{"hidden_size": 256, "n_experts": 64, "router_score": "softmax", "normalize_top_k": true, "routed_scale": 1.0, "balance_bias": false, "norm_place": "peri", "init": "normal", "decay_fraction": 0.687, "train_tokens": 560700000}
Below are experts of layer 2 (counted from 0) of a mixture-of-experts language model. Rows are named router (the router's row for the expert), gate (a neuron's input weights, with its number), up (a neuron's input weights, with its number) and show model dimensions 0-255. Each number is 500 + 50 x the weight over its row's rms, rounded and kept within 0 to 999. Numbers have three digits each.
Before each expert's rows: a language model's description of what the expert responds to. This comes from a sample of Wikipedia text that the model never trained on.

# expert 42
It responds to: Census statistics text. Decimal points, parentheses and linking words in demographic and election statistics, such as living with them, householder and, 61.54%.
router:614433461473486413393443551579456538525577523531441440506490440446456528549467488506524505493599490332430495455530540430490593511527557592438459448448518565484528411564508504455509518498547480535555472612481492522434379414504434517519507442507459567492482465501490508491600486460485533527401531516489484469508473480533515523475479435539465509491504506531568502498542468542422518470476399450400584492553497531510526495487451439552578599530533527460489491488514511601461560447498568571557474510501539644485516482401506493546483493473523520547465586456445425459443527502474414432511499547472595453543538560545500413523524556527515458471392546592508467545456518507497517542467523523445504407597465365476492534508513495462582447490494578460627453535496542522539469477447488
gate0:460465500493510562469421577548450499562483564480479532491539496522518482476582562520428510477444479561531513581534490386530487566456525512446538521459479552465514585514456381476604451560486504464519638476480509416535504475528519510514414411463497616560436469432527503370544458466449492573414507471544475454527539530608520511506477417498431510558553505589492428623501498535511512454454524439431554532425489527571566502416474480513519449528559521558552489467487474629465506453542532461483568499575477517471569572506529618479526496502554483465494510561552505496407502521425441447447439472560485498554523522475494478655442509545486503506508576523384467522580506511452460486526491465583495602503413516505488582515571431477513419572467457427447550445589509516491476483482475
up0:534525493462564427409537458428508529525443602500432512522557487487486587559431519434487514478389521396490448438463480497539466509447519517483455468503514550484494569516530535421543449498504420421463599447502455444519549612455466494515417504552534585550568477520479518522508498487475498539437535519511567421514560589479567507434605432461476574557499523523509499559536514486573539446419479517439543519473526495586544583495574547552569487620574508494516541488504471502500440484517532527548486508501497627527551527576530387462562437497571501553567526422589440481488567594466583474526502486448445514515489551449520495436518578379557542485420524505370442596526512439549547492515511573509508455451461481442374471467488499482487478513527473495558511533450570379569517561453521
gate1:505417476501460494440449520492441520472432478425519538474546466474424489442525470498537537560487497488529505442480487464467426435471573566501495441489533497525550485509505488539498520547564520529585475536512507496486417489404454498589514422561512487460498532519470516481542520501506544449545512438454535443502481510459618497461466578504497426498497465656540451497416534590490577491410538523544490542451468476475530493519489473466459516567502537647528544432489543507428508514443428512488549583555445700619373473539453472545483457483478524514517635459466423542463570532473477449528495480476527466572587471564449496471406548469549439546481472474427416588476524513562461523558564519494531463510525445449444531425551484485573508555559419421529567386652557540502491489513478
up1:459479439570521507466412529404504455444419496529486506465539439493449527362541488544502534507431473461465472470571543525468470470394555472478475490502519476426426495536484465515501460486453476441465523601483619486519435560441448507516460469557509478546535563578536520496531484441465494544507417534452533479559512495436612544463502454528535485451605582535510375481523543491498518519393559423511500535454548508525530487455460526499543611548480571526465580476486471469581450500484536467457626537446463539473519523469444543505600503504456514505408481559595411423550495406441500584477454500493501443544589556535479488552531502417609460582487449559496384517465558548515457617604437461440461435548530530481519496564510513465496484521515448520462622418501482508518526593439548
gate2:516529482604471384475545519469471564533448435472453473448500449509466485503468509494503504513503517465495500435531500505431479534505504475525512417502527533449542450514478548507458551520500571516532390469496520455469477483428461402451526419482540488482544507514497543504529571511542610395488463416552443510529469550494555540469464520472539502543551494435413574515554386474547458539518475496483427540388528445502536593511556486504471422425558537460611493452471525508511510534499515488496485520408506451517481497571489368499416494503454481491554453408527501448489436536512447460540447453587491497503520472487580523451523545448576647330521450453431486548451494454557546468414542488529481441538532418479510464500436539488503462482590537432594597325361555563583524534469509
up2:545388555518606476547529508566522487441548523509426515434515559413461478512530486527577506501531496490517448457528483537498469515508484496484416414469538467447510465570380480484493576584406502502498437545501597438471437484493488519478482393532461559562585387381436486489511586604417573486527520482500472510486450516517569494538471398558462450488559557525481550551498543547449509617577490512530542541433534479539502576469538477534556552467600529483471531523428483571468521433436573601499519469495562538428506420536589493473492513506544558455500528451507494508484528539443498437593483541609517588494479532487503498484599532582527433480428516527416550560497504575511467535495479546515382472445434401462480447505496491445499525471428547467484516425493489544511390623502580
gate3:581558507474499451402556579553556510525448672534465482503506434495503551557482476513485429507398447482466513422450436550460473435510492435430474443469541433502578557474485552482624504461491477546407500489585524498441523529531507604552497498487483513488489498589576479508568497437505441532475541468470582524576566471518526460494461375535542512475538506557486459540547524447488456482422500492577547394437495560519522480501477466580471518512509436492508513502460372508513480402589590543523553530506446565477478519485518469476539542545585440490503554491454477410520423501482583419477552482519566476529505512490597584486497477561429500430367597566558444435495567528467578492480498448448455465484440458527493479571555449502524403574573509497578415454525550546464420531499468
up3:417527381500514614452456426463543514557493523538489552434423512511548444563527558522440488467564570456506442466489571512496551461530606482498490505494383561477470488449561505497447565503545617393491485536567509487484570530437517488462543500476559504555503556496498507477453513572494476554414459557443433490548501450510496433535470550400521463477475508489532713567540425565540477601529496405552560553479505485464466509521568461524411522571480576507489461518508522516524477399419488536478489451497573492494488490534487546454488467536516490481498541463501518458592457499534458496517483549612540451493395512486510385446479555524507587433538445541489477544467577392445503510565457589518468538515534573424455539445477429442570500482479558589508566604473482553516542526410525
gate4:495425498461545591447535441476480457540601507472559526493459414450547424436630475440495498515622521435468469455533489430478480638531528580447530353359417609528503492455481488374446488395498560497526554501386466475545494525438479469539507484521598576392509501439585492518570513437426573541491457523559521521604488536559515496455485481553444538524458489540478457501477494487488585459520523550476480414531500507499513520516542511537421502506533549498512492522458578487502574446556524579574422541382496555478475502515468545428467476449480501538532529566468495490436472439508450478579510521413502476463623484505556531558474491507440448532545493503529521547511466521572540509502514543568461534536469405493468411411554462569505498526420539530568507578542500546513465462495494
up4:435513513386485481459497381498453505544506424521452485475504388497615468492469494482533514520522532569515466480553465469484502558598476556499425445478472480487599503538518554558482497525567537437516511542475484546486514538560499506561453525495467554389545540580420513472516549488493471518462507440501442522480490490497490454411461571474585561500572505596456388509501494528469490517534592468504558489549473433361599484521435497551492475471447514523392454500504522509509508346524521504568544495496628506526566462517453560517484557586502477507517511506504547461499433469460483551441445565508514520532575446469552496503553529579443482568433580470523497574487615520520494583470625535504392544502441481508461453443496525543491571574509460599503494638569609440604482532444538
gate5:460569432443574430433508484519514618493509465419490502508546451476518495597495476517487513505569528539479590487502502449556543623581456536456455416539513557448581479527512592484454502484552465549533516607550446510568447543596391527451467491440427557468568516490489496460629494594549481464466507433390406501408502408522481477543506508503566418496575479485430545497480432556426415432442499512425513564500439378541525469467508502557513560357483439469536547510470472510477470464467484519513546545527518554513502444545477478519468551598510536531562507488504472501583547497485514449513594514619508459542497489410532508490551566504517512453477473546535513491527524502498464523553538514530517468563428436525429628462508540444538491531602500455466445499432610545520471404513446
up5:507457488533448476508492514484497532450595508505487540487512410459460436434449507592534463438370556521474410521538534479488476553539548423478532584476572432486523424556484512439460550521554543490487542515499564529518442457446450464579509631427421445503445454539587583577450529510481504442536522486435531524463431519461403445449529474490527536470486473536493495605470453418434538496552519442493445497485494538472506457470442469462544453466539470592490473435490475493634598555522582427553491539518471485485430458401477454540473520431479508508509460559509518404438430544494552513518498551604514528469459498489443485494390490539464515487521478503553496555523511452490570529466543443488467545420579475490516404528546491537416669413440568556397454533605562493486614520472555
gate6:541576580466563527432508435404483493511534555549460537440472542487502538507526505546471424427526561582567496461489453462459468445498491464542571500491487480418463526554481538480474471564598443399416599424609543473559514507498473537438460625483450479544508480464569627588421510506565518532553517467430522495540404587540495562479528502460451513564489547514534569451478517463466496426463478504546481568522548546449457479547508554444525530498547515499532540508493559439566485539557415538532480429419491471448502601519577535508512495512459547556424488514521492445475523526486526495563460492514502440548368493615484526462604592452529577518467532447536502456503457527516672482499460402479490475555577582412478594521407548403534538446504536606514477493538465468525502474507505
up6:487525573465602530375547482544460494547492633597554576511477573460510572509578564434495570482475554460439530435445443484593564452599548591518485458525579489558422516499468569539452417525524522436531580468612558504533492511450430467510423514544448535516522530529573570509419414574496524456507462491459554503512494560495468476504458492472449514547546523550605534466584513490476513492518423544505449600442565501462385554547508438459564481566492410508550543496418559495515518506581547521551453493468476508469425584509491489500520557576498501450515477603528505509535443510523474434510473519560507467510510497582517519479563499479534603456490521495564465504546480513512577518540655462493530493545496533463485642444526536489522587557488486563467629535464482458575458555475470
gate7:519453571490382607630468523457499500474509474585543517564398526482429573508484563482436544455482522539515534587439567450609555554470593497519504512508451490534478479520479442517482437459484505444476512497459428440557562485450514518557494526555511440569560461450509487439493473485504454516548577413501535468507416464525618525508550508470497515405463465477449477506491533534522552526476451581445427490531487540544456492512555531451509537454485478482491504483486536395444449646588441505560524458567449433638434570548448556457501491534437488519482468428480493533522483500563569547507546501478509459487505451506500508465540531531458447510499422531481577467514443522571499408486415458423573579577586522429628583508511515515500487563466440460623525378482430497540580428437516
up7:552515534554611369454507486505523574482524513489534503491566367540513474517484498478522505484404532466479467433467465530413494519479416457525644506587531541463445498488535549415560606445450533497413469481430510509535556501407504507464645558568557498494442458494367526490471432508601541534545434567456573526512443434517551443490438419454518568536508487505534513528448511438556480482530534524528503472482533525485490485550539572489526510488452477541563482509634481483537484459484617446453475480535498491447428454578571564480552438586510501489443505412517635442444522578543525508534545534494488545429469390501489412505474490427591514481534476433498498449515523477537519469487459468539416522526474542514503499443563466517498501320505507558489553461470578445489519467460541

# expert 46
It responds to: Sentence-final punctuation. Periods and commas ending sentences or clauses, often after a year or a closing parenthesis, as in 2002. and (2019).
router:484448516438477463460509564527486598544611459485551416456495491507483608482552576522518521436551461448424545543577580453523622595486587557545501482491439537490490462580503497412550562489556472497486425589436497460477488428418405459577535518412442507542447514504470561474592436484530463516464474512497515505373472456453559505479582499506460568481462605500495445489483423549453546457503452502411492401578537481585550469477513522563571551485501451459538451558557545536528527520546545466534450521509510555525449442474467559606513417421466482505526423556442531498483463429555521517535529624416568430562486523517497377522545544508458476518427468522562528450483517476433487482404574481436513515531455358552537423426529485541543500471475515519505490535479554500549470474467490
gate1:567476513544557442483505497416410556484524584517528461522545529531399472475408486477436558542476637510479532478359451522500553485448464457458530477465537422444570533495469554479533425414338511421563540558552445468588469529565522525522443493539484487452492397536501509509557531532441414470516445508524532453485490457486445549426457556491411437477533455472414536508517503511422421462450427612519407399589459453484463548565545523513494537476563497427518447520480516426440529495577436596489462498442517455479451517514514506493503483507496495518462462448553549595530518468467454550474507420443540429519450479451504498403413486443529533488601563443477438545425446494378538500563483553430519567508611464508561528544563499493486467456579471489487509516441410504461499510510524
up1:512467516484471486495525469518425558510515386488418506473415471490480441537530501455461558545448402455457508480557496518470494517470512542541451499472532541507460491495553487567444599584574552593487449474500685607490522455540483516378586437474540536474535563476565566584448458456557458526478436471403490521481495610463610515577534439598478471430542618477585456528455561511517551491450478493586570499437503524501447496499465448494485484553527448503479527507509468504504515526411517315470524544486466546506467556431574456571523479466612534520515572493493386444465513603443522441560509499510493537501507550579539541505502533562521542438436500595439560489537503506554494465451545444427571527477428504477393484479468484480535447485457495472514492426456582500481481532451516
gate2:478420476504530435519540480545478461485487524422555521385538524542440476501513549536571482549485519457524512473428411508478520499499487430515533488450490410503493511545488507519560469484410436489479604493541508558487516557515419478483552530513530522489476498631589520567506469436451460484512473538618491469567448521531490517481462475489489493514465485498415587665560572451482539512493494461511487520473480520577516526472478483510541492507530498491413492477474543526480523575544496495474591369401486493358539530492503525584432539506423458496605503444455459437453450550642382502509319595540485506499477455508447507511485461482526504415553539521412530491582482435460544499680536435526559543499464436466497591479525528516522478451453591478496491519492453504487516411424422
up2:632481510561494530446521562579464527494434514491497505560504368489434503497556509487530515465556510500495469489519490549512527471421537568445414513436498688487467452461521418605473439478468588569462543538544521467492524518516574524502514445461416520549509530400483538454444486484610590498457407535462483458578510552485618446574534529565468436521494477490575489485478494563502524559417450477516561426548446468469467484491475506446489454532492469529626468502546529493420550408425453541515460561478524511527466485479518409501487456462522564476437522480510581510404469428495451575390549440467519482516528469522547363541521583537520473522438416458520484530479527533522501494456542421487507482470531517551557469459523386518517631414569528538462515583567532539467597497465502
gate3:442524522438474464444438511453462552565394538605506450515532425590414438499605540496473511541457444509602564518505463519492482470473535564473421347490552451472569473600566512516528491444450532540546534544603507513470532400428506528469527523447477535454393494508511517455477524540456496511427483466469469480548459559482500529544424550546513498514544416470551410586491481514371454378471449525545630459572482391492538504520544497547589463599566469430553424520512469453518469484580519507533540522516469577500392428503529572472524466557450557483537514527501509464438515478462578478492470498522479544507437568461515581543455512488470567439443526550496404526436510493420540472589531477505502539552506491540483519375576589450499482390482463537500523504529562544492477476482471
up3:477570424497473572496491536490517427477469504554554460448521541546490501416614529490533345491492562478528510576416432522450481403551507472505502455548555449565579535498465492468503461490414437429555561562531478514489562381492462513556555540402500487464458482533472476424459418559509433479447580496510433475427522527511457508448529502529551552462510528495485500559487417446426486456531542491566585499506545500449527415537537505590426515604382488473498434527492474514505501493561507428499566491531503494520503388479532481457622531543516420446562440580486462502424507522415586573560486520590455571508453516447539495551580323544451503458520501618575431504507497515517549537490516465550491492531473510570564503427508511386489488460449516497479464513599522508522512505439425
gate4:478431456485558460492594496433425520506501565436535486423547606453554478516518472539527540517526415505450533497492492559442541455439493468537475429452474521491619571491488484469456507535502506467452474539466486548468499539572539502632526564570518496474488476664446516510513441451535539427555434439581466480398458494494521532504452524432441524492566488490429547513548500477462411396409543485554545536552483448416519450494513547512467536545491502506510440608590464556487485355410488505498517531472517557488536581457487524478463380542494537583534593484432492411542443476486495608390493411481479564508530515459544566521498657536474550508544443483514588468467527477432498504437522501499545482461453446453464382583566483569502493524511490547521566485429520521548517469431472
up4:474564456498529520575467497566548432556449535530418467499486499533460452576520504520464428543475562436453489490487504519483510416538466384476473566474502488421478422545419488441438454457400486525511532520500465458466498432523641482597480460452459493636464420451507522376552545429535560523505535565550528435504458509517525547522496471458466493539417527435445484502523528514554439477520425490446539496469462586571439556484522450442498495476462531515450552427469492439412494442617421635481425482405462503503486587402509529433559568489461427517519519531551535527443443495481493567494449480572550458504455526547439453513576569495525499501450496599560544484512505524413552468519428494462588476429500563430394509488551549467515502410553578429560507472619458521513474503565513
gate5:532560460493588477483512430506504422519467473469537506477512462450541463515542527502489478427564452472476484547418461516566501527391502513586478448588518587477590514421565550537525479566551621487484437492518580482574524415463497486482567480536516504422590517472468471492454427493555561563479497485417473526469600420454646466525465451472510458411515568507560457448507500458505590584516462473556501515527509417458576497513552525550384374620522437427487471468614530521469468537490472487515417497514528533635503436509482477503545409460473538455488502515463574522568511431486384509446516463417471522458467426577504414449562495458522486491534407475502513449461486466509517521531544534487482532471520493589532483452489426475495499485443538539645509505412545481586528420551504
up5:546452368523546610480521437507463422485471508469516492530597585480528504545520558457520549449561577433406518495454433557500514481329522396474482464550513495455534509406544546501528369545477535523488466554525574477582480423532502472558500412532536471389612441479499532505476508544490479499435433476420465462505536400450564482554473485446555505445494563489609504502503486466504547581515523492558611522445521499437539491499555496581515393571467465452497438464450537511516482528499552508514449455487554498557521426488490459448560469452469507431633524511489487605536522455464416519454496482475416500462492454439478469558642469462543532511530387559494501479489504438512519535539526558514528453532483492523478485508542510496525451539450569519643496473431608538580506474521522
gate6:512507437440438511406513472499574521474400533592467442518478397603482476599472498510495575510527616472487541520553506501457481405477557547448531523450469457501512490537501488495524525455519498478491469474499465513474515502543533323525521528536411490543538499532468514433623517587487547497495497451474497429531461461526536605552498646497466456543508446527529488563575534552502496554444470486420483380536474524436523548469521426422525534457470543542473584585532486536457510458501520534555503489485508600581528499487461527496432470521449375619456589501504457542468524569419582512448507547490473443499540455522498516601613516501464574517482573442521588483514542593451452495432388543544490482562533565509493489518460552416494456549506551477530620465545559507412452450499483
up6:509490459492527530440520521471435452499539477496430550512496398461482521539485506510497527563542579449366506435456496489516515441384542520409525500501473489493565440390479542431574497481522425526494462563469545539515428482451420372506531522576521534505508467491475516506558595509548533398536530496497481478557385477470536542487515522525470507482353533523506497531571454443502443549434392451515530478512472606420453498475584456384490442551430456481505610611519506496482470571551534463508485498501509461591479551403460434515365516471496411546566562471479485529538491531429495549430398540515544506473493423493410472611551475457505544470510469442492495522572503530518475461467420515553433542591513527390439503499508560412514399513514500540547478499504549438427562487453510
gate7:529528591508500470487533480509500484506522458536516553438464511470528602448495481463426558474535442521372468542626500528546653536594451509568450563482515524484492542455518486493507409555477495485486494495540547468506499585446423508458474547391394608505448649524509464539513541482466472507527522525497491568436431551490594523392525526564475599543470430489476469516485395482431503421568397450518467536478424539469544504496489533455501513523471466475515480501512401517543534537443442433514463594500520470509517523457440521538538626490502511511502469515562553458557599527494587497628459479622514499451456456513517482435496429532571489392458563454537551540531497577540515491469414414561414483523409516459485498456541524597516506529414440497534493490429504533537530554453510
up7:511510514448425481409496534599509468503555481522499526418447463440476580449630480524550484451543536514503486526625466545525460477486499511464455578500527519591459511508503458525496468500499492579514502542408551484451494519487386515499525434501409514444434551560494467632517483523495520460467490455432483506534501511513475475377478483538354587519426468534536474503486463366412503445452413494542480480436511502621477448370467495536574454587499480548461504513448485501532546502485583463558443509505575563519577552487461548556400501497526442476536513500470512472448512510524561462579512504551504507534431475501523394420494511564512431423465498573450429498502573461566565531445524559432428540518474483479463540474460505569499504517384444519566508571458610508595546526375541
gate8:415509553668587489556477471385489477528601478444563534406461534472537414488461549504470474444519478547399482478436483560576543556495617590555509409485495477451518528448530501424484605669510497538472504508399456495546482494453519431506478614461517526448473399461509513575524558488486470534586479471575517487403504477457601438465448455597532546498470411519490449461534422466457520461493444455473399584552519505485504542580468520465393466478511445547506529470457553509533476471541453516488509487530509480499537405480421526557559460457415493519425427497539560490569440477523457493479565472445512504528459565489478509449492430467464544513408487386514577406510490539481470529526551510527408506545465525512602531477472442525462483543552544498487487467493548457449473513467492
up8:516407538435473454522518499513504565506437563501470479586569526544514533518518509510553444561515515479516564517552476431446514467512449397459511525601508530518536529461462538536607414389481512497520527444534519481574442506507493511466536398539510426510567535519501509514531424511511607508501553521434476478520511530522466527512480633502566471575518647473472546549512564542575504484517739512495443552437509462471546469476509475556439468484507561465504478530483488482479489576492451596511517473490448510502432545530516562463441503529536492459632507499472431549458519503410485502539409479527440481526512443580504554417562481465465468574501501677494452528509494451568534432549346567527539510497478549545395448511490578498486461584508473467586499502557534592523498516529530

# expert 29
It responds to: Zeros in stats tables. Digits, especially 0 and decimals, in percentage, demographic and sports-statistics table cells, such as 0.'0'0%, '0'.3% American Indian.
router:512454438598496432341463533549495592548547493506436432516536436489533387519458551501530593450529481371455510449517539445430595520481603459464458394499497448478507484559406576428486542452512449518562445582524477524468475449459386473522515453445461582455495506579551514540544490413509455507468460520513458513411491453539471510480503432508472509530575498512513524512569446527486475529477470470453556474490493483594495547505422461528505529554519457482571518505491480624512575459585548491553485492515528604517522450431574485571520506453597488545488548451428456460505518504477515467548493574491573469519525574515459436472482564554553457519421564531500440531448569455465462498480548521501512419479402367492431500468539495536576509515549568432625457554491562473523372454522481
gate0:455513588466541573464517491475404566555505467558487548450552573546505577504487503459473511424541552505506523570618535463474467529521571457483526580564462432535436613584577460484487514454544552484511521545499528476563562526540496487564467488493450361493530432527471519542500477522596556568574612534508549489511563489449444432468530503428458524430462457458528526479476476587519512465527451481422473534535478478515466473519519486565561499565450478589580504450554596461547506475488439472417481446475482537561521459516611490459591518600484532623374519481503456486615428444559521415463401564497521495501508509470551499541547463450456520500528433425382572448543460475531518484494527487503586537501369551538607532540500526447471538505412452429529502498548452570505462494542465
up0:533434504429552591483470484484476507467435462575512557477510453577457544498430408444495553446553530470447566509495452375586476450524437532487522478555494436432611509493398459497480617472527421582492513543516454433452511519508476545507516514521496571533561412602436458602497543498441457512497484569452482448523538436466480496488418465525581552367506488549572516571489542404545509472461479541548501455539501472543521535452427482360548464537418505493463443448490558555465539589466578481464582533515408499443518430492454523495509470470446437474531451484432554479493562538489542568499516572485590413409525432512556546524554466562489525477476379468506523494437518450568482518467421527522559460445543459562460495480460450567500459541608458446532583560536533451427471551516490
gate1:449490540441553528503480552490561538527553502459440537496488434444534451524575528543488495495518518416494625573518506518536508485591519596496476489488600483406516496575528484481542463493554520462566492578640458525483512474457530571564540559519582533501433489565505510535512533586493469470523469507412503562481395393499420468538472484577604548509534417504576506534524522481555550487485560450565555551547514520596549455595434516441422497519498349530466493496524564528493516502597525430526603450547514564642491457462591573475506476421516504467549534522379443473542449451521483501503547536453530502506550521489418511361401514505485493488500556489445408521567559502566462542533568601535519495507427491481497602468479427513513503473535566467503491473537555456530518543429474
up1:483522498507451484540495417575511358497471550500486488459469545493497525526501457530474488457452445603516407478516465566493494470426537527524512531599477511475524504409467479482560450540426573535467497476438523524481558469504423475476494584458495502488471576484478515504464485475572567538493509470502504473499480518546515554385488561625498558522439447505515482519531485494332489523501473488465414562449433535506485549501356507548438435450541652501623499520504415532458556508456474517481436488421521404454465626498489480559493456554444516552461495494553472536439418526514507451537489390632479560505475470555505447500486372455532498545470415425531521568538455479530615482558370460438551438469376481491518539490522503529448579540408531511501495475442511481459540453480486
gate2:508493525520467424491426472461543566522560453488475520455494527458562448495564484543479506545459501479473536423537503458480445512546442517433550571550473503460558490467452414463507531493472467435495460480389557571583392440463490535529542532532453509510523541430456616399514429464541591566504499491458537507491506385445469423532499402511470587492483588525455333481490504471555463506451533511596428538399491463516465454474578418442520494543519485425574559442472504453498495512439555475413468473506540465462483451574532503535428477516527527463552648505515489594493433523464406523498486549506530516513487484422482448482452466446444440552493493485508430523437473452496466544400547580548428482486471437423431574526530451434467464512640535565450501544446548466407479405574548
up2:514525486522515375477523523558523443470491553445528506495482437525436505573518511443510504364494456556591479451537531516544483437470491594525538589546525597533481651522476574535551531486526427485450592421584539486459529501564455501507460534456551451596470440422478524449513513581524543491490498494423454514488513460497645429540480470463557420567469486577561538534472520438410500531466484461462397509473479513548542529557515530437551572477465461485579441524587483549485530530520460510474493530437402457472501593500536554506504444494494582608379419433549507494521586435538562376492503535487575427528581508546505556484502470566466560439524513531516520522526465435484539479489512449491506566477497533528563460523569466549537486503492371506486517363480516475489525456570392
gate3:509505526556478521481495544504367373511466463551650443498411549514445438512476555475432483533557464541492442453472484427586502452500479558543442358486536540524527619476523466486534499518466491506541566546483460505528450477503530460387511416652518543539495456551584493454515438474521416497474566599592578498428573457494523557557395448505464387482384455426438486561534480579473554564600513496485485579549593478559501492499504382484505567529501584425484505551524508540543447477576449476480471432530441527437446492530568546504502534469477601492414540484506497500421537526486504449521502539480602479506574473502473489484456487491517466461523579480513517446499491504502556485547443539575570511573505454484521484405579503490499521504553458541479505455581514557462508519556542
up3:604457498617546493412517536478412448455486480414493438534424524506433467424409447518500566490512446510487482483505485454540558420513485545529453413427533523548494564458564485435450505497501522467497524559443479501506485513504464449411446435576541564503485405538548512474498458389472423458470509578521557457472586506502539571623404477473460423514407425432511451560520539515446583528517516538467459575551489567512458543376371505518536536470574567490521498525485553538543551514535426442515457456519452534441496515471496552551507487483463654468407598479485462548469548561495559446463557579488580481545522522478439530524421507544513435547456517444562417518500496430531546407564506435600563484542553464475547485465492505475536464513543420435445472524524509560549462445540552
gate4:527531505516482405592479537514427538619534587451460495513474491418450523584562483507466482525470471473495458479422536552505534507409489460526525493549464548449433547491462484515501524424521526410486525494451570468446494516493402569470531481413483442568517537464445538501499586428527529565520524549401481546585440488495474504619482511506441505532514464444490482573489409458476418459458509502570448494491450409565513561396476505490548456587493488400398540470475527502523583453512535410494497509542432496545466503525544592475534561503534487509498555518394526544473488610539417427508522499561532537517459669552526487469553525593550559479508437537406484430445575406451503561517611513527421547497457444465500509512446437484510436377463461503549562546437568589486493495471486
up4:494543561513497526558391444518533544489429516501439494389451521527441567447362530625510552462472552507587537451572518473441433507475494444554442485432491581572447545531489585508477523557568499485555529529506554486481503493471362580503429462476504513500483569641438452424509564438483433557422506476497506499505579543510442567499511526459451480529523525516559481541539505486465521579479527427553499468491457460589533437449449480455553474532514507472581554430470545569447555556535408398569565502559555481471505470509404567493489531557485425603573531468433514512443469431619525408471555535526515459544554578477460526534577489535480501414495506500486434471478576462560566502481504501512522472419496506537497517605426457470563462529454469474535552599428436503474431504506441
gate5:495503519539513482466479425567500635543557468533520451459461523451511472464445505445483475574449368483515504531509489424450536481499534423433527534524572496465505505644509529423540460476422482485473540489531498514544491445470498538572590539443561494470514477612508417457490473525486522483556462392471473429392547474453574435537498421483472459514518533511577495472548440462585502568474517543558458414476471447559464513518501440553457560512466547524550460466437446603516492473521523491433433479481481480523504567480577503443563553485496498512520530522481478465491422482521476458475398490640500591581405464547635465503384522568547542416551544506438396543419559414492439449520519601490498508514343539522502519493535511510508511537394580495551453520534547499600517491509498
up5:564521500443498420482493550543411474622507536585450425537427550504559532481415476470506482480520528529527472449553439466461506552551490455472546447542463458500555596486614522462510500366528398528457448514509537471460468528523503512483498527494393556466421530519591455382496460411535482504485460461477489507428463590561425507521496535579427473404489498445539584472498431481539546548455508517411419564482501518505493428574491535516482476537506455543477520544559490451460437419438534563525499492455531572412416479523509417556453485360451484492429505508544466571510579553504495462527543444507468492460456462535581460552445431545512471549407491497567446589523475545512437504522492360457488461548466533420420551553471473414455492456532539537562426493402522564537521481553578
gate6:489558475461501503570551550551493459515475512525521430491543599522600409520460591523449537560444486508427499531456521510548523537463480534463505540447495651545599547499479439469452558544497450509556463456514462492442474505481447419472506472471563456474563407572586520536536484562493561465445534516485572531484517495451501547516475427550549534508468589536476488568450461506557473436472536510442382557452509462461504505469510477555492489440608520515448425583513470507607475539444503520493425572439531509498431481306601619621583488443484556570529472558514480457483428544518516430551399544439538504509517494557562436509485513475524480509481568452476480564422577498486460523576477484526478576574547481527376416488595596520503494522542483480478572450494566526551527518492517
up6:585565475478527551556523554481464479478527454431412574530556540504539553500536530455541451501472511550550523466597564534440509548492470590437426468476504465415399448469494466529469579440477485535496506544512464564444464473461418464497393598457450509512536441446550508406443544442468445496409478536498522481530526519396354491610498501541553454548497522572501399493481525453542485453587515492509531508437579561401494475519472502425638558488505462624459422573503476482488453510451657493458490573596556495561534420454519496485464484518531512491548517526550501518459443527482483426510486513526506612443589552556590529541515467499451466514437473548406460518491528505474404617561593522589469471549534509452525465495530474520474505502532436476501511446527489561490487556449548
gate7:573422523492502495445469544472517567536501517550498441487579514514460399490452533551471571520614503498535451520478474497450472455548512473482500428488463525461448403558558597494513594441530432512485424472535370495448476430452490479453458484437413472528486528573572384443507582485544470508556415485551493604466523520530548543494557497572396509514424427549365535601569487520493457519497482549510607469488472469473424531501517456535514515489490496460494463533490497573549514435570462421522603560399448551560519526564582457554449538428473510574497605523498435515480552500459523331519536506587508513558466562503475521398481481484573511481489582476523499496519467459531555504555478601480489473522385516464574535460512460485509540461493516444621470467496535551551514563462456
up7:492553415479544517569514375493534572585566557458506556479447498490433573537536550563474534505412536519526516512444449515504492522397506479502472614488450490572468534473541478453539497505534497517562477520455563465542444543515522412505478506410432544444483567474515515573547464498522534509495563553465417512554470467471571433398487430482557513494494498504507440510450450407410493498514460391494434525571560475554569486574461506467526462525491514488426475485467558538504537564511490427561496455536448429598465489564434490519552534657508547516594539464548498451566492426486470477518535521512490483436519511474501587534595390512469595450513484553500369484600506559480488444364513444517555462432499475509453544516409526535497477529549411521464528621489473404520548513543370